From a checkpoint of a small mixture-of-experts model trained on Wikipedia: 64 experts in each of 8 layers.
Below are experts of layer 2 (counted from 0) of a mixture-of-experts language model. Rows are named router (the router's row for the expert), gate (a neuron's input weights, with its number), up (a neuron's input weights, with its number) and show model dimensions 128-191. Each number is 500 + 50 x the weight over its row's rms, rounded and kept within 0 to 999. Numbers have three digits each.
After each expert's rows: a language model's description of what the expert responds to. This comes from a sample of Wikipedia text that the model never trained on.

# expert 6
router:528519396478477534597539495594547546538530468482450401498447514521552544497517449463553553468428547424525567457572449506613516515517530512547457549541508512532500470500577450494519491499551511
gate0:502441470553485364469578485500451444519436449444399563550523452423449518552507559449507497503482477459598488435503549496494497637510434599467495480591516507490468523531462474497486513391468498
up0:543494409590502443576592504487634485484531568510508450536437579538537523491480471549577447490449526499546531413514613418519521503456467457554514519575454479540488531518577506499415526481486460
What it handles: -eral/-her/-ual word endings

# expert 23
router:600502455539461628576527515570521558493413479469481425569448490563535575510513457416565596482440545524502548449524393497511530403482492483458502398581581499500489536584538529422464449522540545
gate0:528619498493511532452449511533505491594454451547455560490477550473493560496507609448528552425468430545472556418475493447490512535527483478540521466466508623506479458541414513543506537532526489
up0:528549486511414561492484441468360491494498407470575491431462467483434528474522546535506499394485474460540550430551536486530566505536429517540462509333544513531505540539523470553511512551560511
What it handles: Pieces after initial P

# expert 24
router:563561447503458506574449569523556592464484489363460413508510485501555577537584449442604516485479565469512536398574489449475517491591484434423419496578528543464468492507461522390465483407492408
gate1:482452530469493419532496472433501528476469531653482511515525557446474445490457455477365629620411472483506530470518570522461523505518428475463534487488570510578471422511452486537492622411519483
up1:535409485563463590528486450488487493546445441452432460506460497568561520499398520521443561521422371562469466579482460484468512451531598473503496561470460563479472516519419519489569552534480500
What it handles: Line-initial table pipes

# expert 62
router:450510357463415531651526544520517511452533456443475523484462484460487528519573405510611561431459596479450457466518542412539451515589560469508454541521633446497447549551561494468454424503490546
gate0:429456498438522487511445350453491505528461476556471445430456545505556474421512413534516539534541433476449457440549447471479532429615579463554631519514513475491449510469522498460468491462536461
up0:503499521562538449430510631494519483499442583531592423451438429444449433521534410462529449611450482429630441439549427457474429560430469511399454531479561406505436500422448541407547451480484536
What it handles: Vowel-consonant word middles

# expert 13
router:460565486546428566522539509532428546591464461422466501501498451498561481525496501435592516484437492605475567462556502463545553458561532438441415419513590477501421476470502520422467506379551474
gate0:455491481549572508506530527476603543582531546542499401443508506460564508537468530482485529427505420451577466608508463508503534571570522465458453583598529658481499478485439434561529450470511456
up0:558497511512507615461487470511530551501441487397452461426464563451467461495532576393432468511519477516464434485469484406469518542547587494510441454525543583559446493443500379461533599594448419
What it handles: Prefixes and paragraph breaks

# expert 55
router:517493444476414562562532457526415504454429506454462437529506438585610538498525536462527547436441480449546505505513579413520457435528536507464471408575533512484438502614496500484369386419563508
gate1:475456498463554445501569512552531522455568430501535453510464400531462573494409474468495474480480548458577539512499504493480542544490415517599502613452499523528448495553496471528505606463528471
up1:479549513507454597503487555578509467474495433462459522603531469550504475627478454487540493511412514492508553574458461563449489575537473486460531514593485490438496535543452575441461561493498509
What it handles: Word-interior syllables after c

# expert 29
router:473513486493499551519507467576564538548477525488481534530418445581496522551505474417457501468468573564539495439533483487512449475504541417489431488459568461508483487548479493430505445431542498
gate0:557460474525449529490545409531569480520478552542605591400506453530532536467438440519534402532353542614460531405564541563518448415496580544530451550486477474477523465587517617491498529537508559
up0:522457457484464484500478450515440518484552575483534517496485416555516551514497563493482549607364506446497416471473420455488485495397542508496470533574398438526556538458545545524466498541602583
What it handles: Space before year

# expert 42
router:447499436501432493543528526493478550541456487396500432452489410546636501532488529517537521444470512533532505414540421448526491384555566439409540455437508498431501504593493502499463376502477448
gate0:480497491564495508559499516505495555550508394414487563561595487543439509490476451492517450474462501537490533479540533455493509553543544477557498574471341422575513393575526486428568441414536492
up0:627547492497575487519467531444545510559536443482503542447555487484465461475577493498532459535468516548444457615511531521422484503499497432481586562441516509483548427418439526531454471455523456
What it handles: Digits and odd fragments

# expert 46
router:502541487550481547498518554496427533465500498356424412484455385548492477519530506393526517473474515537538545441536459494512518434564465426530518545489538516462382527541481592460481345498539508
gate0:508518547400470536538526421500492397479496508415482500463494571455487479504431506554488467417382477470590602477575465515528456527509486415545586503423642425429523430511490473510470541455496467
up0:527549602450396468432482503450510532532478545542502449483426450482497429436480472434471536444513482415561489606513478570562479460412553494445495524392550441460502565579581539454563529517479473
What it handles: Digits in dates, scores

# expert 22
router:532476456534499508554482506527509533518531456486469451513458469540452516499505622492496532479425471545524554404616557504493576445468461441528447489514523539483390526500451479481409459516543511
gate1:469482442473600523587457504406558482507558458598463505503520490489504491486545517377466380469515529457556524537431542503424477408505553495506392552519458522512468538466553479518475472583469509
up1:436472431555504573590516559436465471513555502515598453460447488505478475552477474479424436518487503474480462489514571495493497513483488439507497529600453463498447543491549476502542548518488570
What it handles: Table cell separators

# expert 30
router:526604457530463621521585582524470499500496481464425496433445435501521641506614520471490503445430479523490486458528482395544542456470502535431497491530480503511440436511463585463492501422532467
gate1:556582477432525542555578487560553476499597533458557411516486505464483609477514436511549504525538571563501463548444455513540615525543433565579436478680530471501471565585488508497523488505522497
up1:475488567513502502518501568497542464506514534493474527501598514579570505469557525416471432489494505623493494469500548517483528602585488506558407481524466573522407430450446579553538464491550520
What it handles: Possessive and object pronouns

# expert 52
router:498477380476419548598549460600511563572522474457512452430478430505515540526515461434471534467402564493518516477570524404549459485514508471447393543473531434473498465560493561469403445352562517
gate0:499479474399442447518504558501485496451615556441461438469474552505505440579545519528403514503431505419512461481435489490520492515510433455533520397524501534509546486541441490478469459572464461
up0:537486516504439472522492565568460561479513503398388567453488498475477452476564524469453521492490555533485426528396520551536488601506383472525436450442417530487497489487610490480470438531507544
What it handles: Letter c pieces

# expert 12
router:482545446431429507530596536545488556488488485467496473514441481564485461396509464528537570510495537520465516435569478492566525466488429392457397499508450478518456547536472581399464500497525487
gate0:549545380467527586555562464572416560512514537537396494521551476566406542516534473488432501572525469479581490467597547564553476479515558573460557510481491510484472519541478495502496459554554464
up0:577484496501455487492522549540516449504473569502488481530501513486512451484522469425520468598477603567558551575535419494398542535496475400510409545480461483556462424512456538516475570543464388
What it handles: Single capital letters

# expert 18
router:521499381487493608618543573439475595522482445477452425438447466540545525510550519474583621471483565546463497500570528381567515413475513512522409484494538526480426441498573491394519459512499490
gate0:519541493469434517486450515535454508586409478452561443582481520539358502609504434545445493501525538466517551410548476447445469453439420546538496497445550547449497478365479528521488456480561418
up0:467432421494510500498464541466554543504527389562532550525470480536438486547591556553539450541536434504506498522552493491411574473520492434558473505440463516467436551508589485521446443474541564
What it handles: -ok/-ung/-ong syllables

# expert 17
router:476489445514470580575477489536536575464455437460498424489477395555578552505535515424540537437458516482461528489535511446516473437449537504525451549484476489431492539561545489391512476489510459
gate0:559455390533504529555624492521497483587519459473479519622517506486437489497499460470464494485347445489478454430526422530467510493491487498497549550512398501507522495490542532462533445502444561
up0:510462470473528466520582489423569448508475442442507560559476497520475499564427495493397506445428416449430518463486492501608545550440477482506604458507457488509531558411540507398577501505496496
What it handles: Latinate -ct/-pt endings

# expert 63
router:561594464499459537497468496514495624566431486459435470512479454567545481478544512539550478521475454482584536468585501437475527486522488463519548409501516527445465394510534516444499406445610494
gate0:519473528560456552524518452412538515500511572533449464377475495568450482494515470558433504576512466484536390488535491542496488491431452392455540608464459541502533511569450473450493478523459521
up0:526427456587487453527561469477452523503553528444391430397339491516376542496547534529452553471556505625508553489576467466517455559496563507606438479550472538493474510480436443483532540433571543
What it handles: Headings and table headers

# expert 15
router:511591467511415554546505541509562562594474477465488432497497437478494481459571495527507546476420513520468535485496530356520444463480567508453502463534584422514441434625502549433443442507560480
gate0:555459549479506488527461447490472451553556408429413461524563435508475567538440492579501524403496480487439485530465496494462465552535485532537553493510425480568458434560459533432590532468590506
up0:556439524444508470557485483490496461541557483442429513437524574563478539500453523502528521484503536346415531525407432461479449602559424477421523481528502473544516531533527531427541547517575494
What it handles: "-en/-ian" word pieces

# expert 38
router:493489456479487547538410509507444570488439502399501509510445546590572530521530595485577472490361503489514535482551559467588501430521513528398492432568540472370468428451496547536451421518583523
gate1:424509559550520487478466457579483567505490474354488501481452495437491506509496532462584478518421472511560504552480541561463524526498403540490491460529477543531434354501433464531589502508501396
up1:663473524578463453520533514443522478439490493536520514420479442450478538488447549405489404512491546453484537485587484442487491520473522561470548398543538497524457550538492566560472511519641412
What it handles: Pieces after capital T

# expert 4
router:541540488501477593610509506549514512504434411400495476515498507479529508457609505425590557535423566556517566429563466374496546457506562447455489499510529503507453484494580475434512398547500495
gate1:479476553514479472536611477488569459521472532556470480450479515515434493444552552524525369472433452507540568552476535488456438553480562548552443542467477470489525529462514516542449438499518504
up1:509513488480441445522454541511489442534519408548488550482482457448517589471403480431502522524493501431561522484578511396457482474542519446555526430460577455569445453470517606524449457524477508
What it handles: Mid-word name pieces

# expert 31
router:513511499549498530518511610475518584458468458479513471466393468573529548521596488477500513397443548609435501490605528406545547481452491427454495448509612547515420453529481509481447461486487447
gate0:580466454440559492515507428421472439415482561521481485558409505534485543503528448554415500547388529546540535493420471457484470526464502485455434465521478575442539544498575492472477566524528480
up0:449517493565508619565532537492507490451415432473449399556457401561502565502517515452477422507491504547486452532509514514508522437475592483558465508534514476507586526474451578465507476532463536
What it handles: Letters K and G

# expert 33
router:490495479513409523621461487531481547534524475486477490445453352530536573447539507495588539451410514473518615507541493495561525429480471483480544502465476549430495479482502510484516474478586464
gate0:518555549444504484497514372491492525561531518539504450466469520383566465508458517550496547506545540614429469505590461579539492486428516450519488573397509532436495567455465469480520518412479477
up0:492449598509475567570487546435523551548489534440486413364465514478559565528491445537448431457469516484482555449526548527523453517591443442598481468434560477468553550438432612472505402533480643
What it handles: "le/art" after St

# expert 43
router:433532502408417526544463499615484607443455468484518505563475476520496552432495547441571573441484548479535559404558456493640586471562479504544466510489504457501435487517497551438448521451520489
gate1:483476550552534467510494453596523592472539531559435581496527472361526427521563453523487452391540590512492485485488478456554550437490416446558456474493420440584455510510595556430470429529373498
up1:493541518425526386609513449507540534534477476559452536477435504539400513521522516491574441550470591527514524502548479491519592452460494473553493449531527535428578428545571418499576411512488526
What it handles: Definite article the

# expert 5
router:524550421469468512560534556601507523534502526452463510486479434507501533418504442494595594509378528538439476438562451521541565462488533508486453486492523506402464517556472464382465480444598447
gate0:513440510485501495444491451528481492387465505448489499491430503555457483454529524575557469486499473500480537487542411507522521545615528501458634489468449463454420464576547467426569490476451477
up0:544453435466450485486471453479538475535436458373550548613524523513497456443415469530440543525522467501483429539537505490476547457546431528557479519524455430625571501509423469456542599523591577
What it handles: Mid-word "re" pieces

# expert 1
router:555481465481428644521516479520452509512493473480439465490503509510583535469500500474532654521464541542487491480502501476519535465494489376476489502565512501501421544473513482475467418391585477
gate0:522520489488554472483439509451577416455484551508504524412512478547523422433481518507492483530524512474502589551477470503631556513571350434504565474483538454519554501557447469586454562413546489
up0:494493409472536477614479482427571412512509570529447485563499509423432426530483480312477488489508510494457516454418518509532486536521531406535494427521485509563444486452476482530434478511524544
What it handles: Infobox field labels

# expert 49
router:487457451416465532503569476537447578485477427464523499505470438587583568430517492484548524499450552613485497452558543424507557406563461437502482501542524569464434456511505548390444481498507500
gate0:488369406497620481527518572524517459508512524437494390466491512530421502480553562507452479477440473490544444545566481497498495544538469553397592514516471534553527447430470565471540517531530462
up0:455545553539481516520524441451470452570537565442489523487468490454513493491520510502459533470480498472472619471412489502422480590517602513556435512518433501571442557530553529541458561589518528
What it handles: Letter D starts

# expert 3
router:493589403440452607504551559601548519497477485419500405445498365538588587466558518460508579488430490476479512492569496436544477358503567498444433457528514458493458471558485540461437497491583496
gate0:586478543473477555580584495546599506482451442488417461531481536492497464504554536362532526514452569464566492544587448445555447457470468538497542417460489489522514481449500468460598459595523546
up0:462416534531576528562447447459524489429465526513507516442430445539494544461495504501421553524500471469575549530386501432526467566502472426444496535462581469559503408437510506446532506463485580
What it handles: Word-final "us/is" pieces

# expert 21
router:497538467553429576607489502576486542481419476406397475527429422529564445562584592490514584486469568468523530457610575415564514432557501466448510507595518499454468489494540508495467474488475550
gate0:437496453533511469441511489495478488475549477545470468481546499458461369454557625557546529472459541509532569500501537518534532473526537529533538451494599579505575450503456483574540447565510490
up0:483425519541548512505504492553418538573476409588408520466416427477557500547468600401481624497493508488469530559503428484440512516463522454439472564491559504481554567535512504416551455403572516
What it handles: Second piece after initial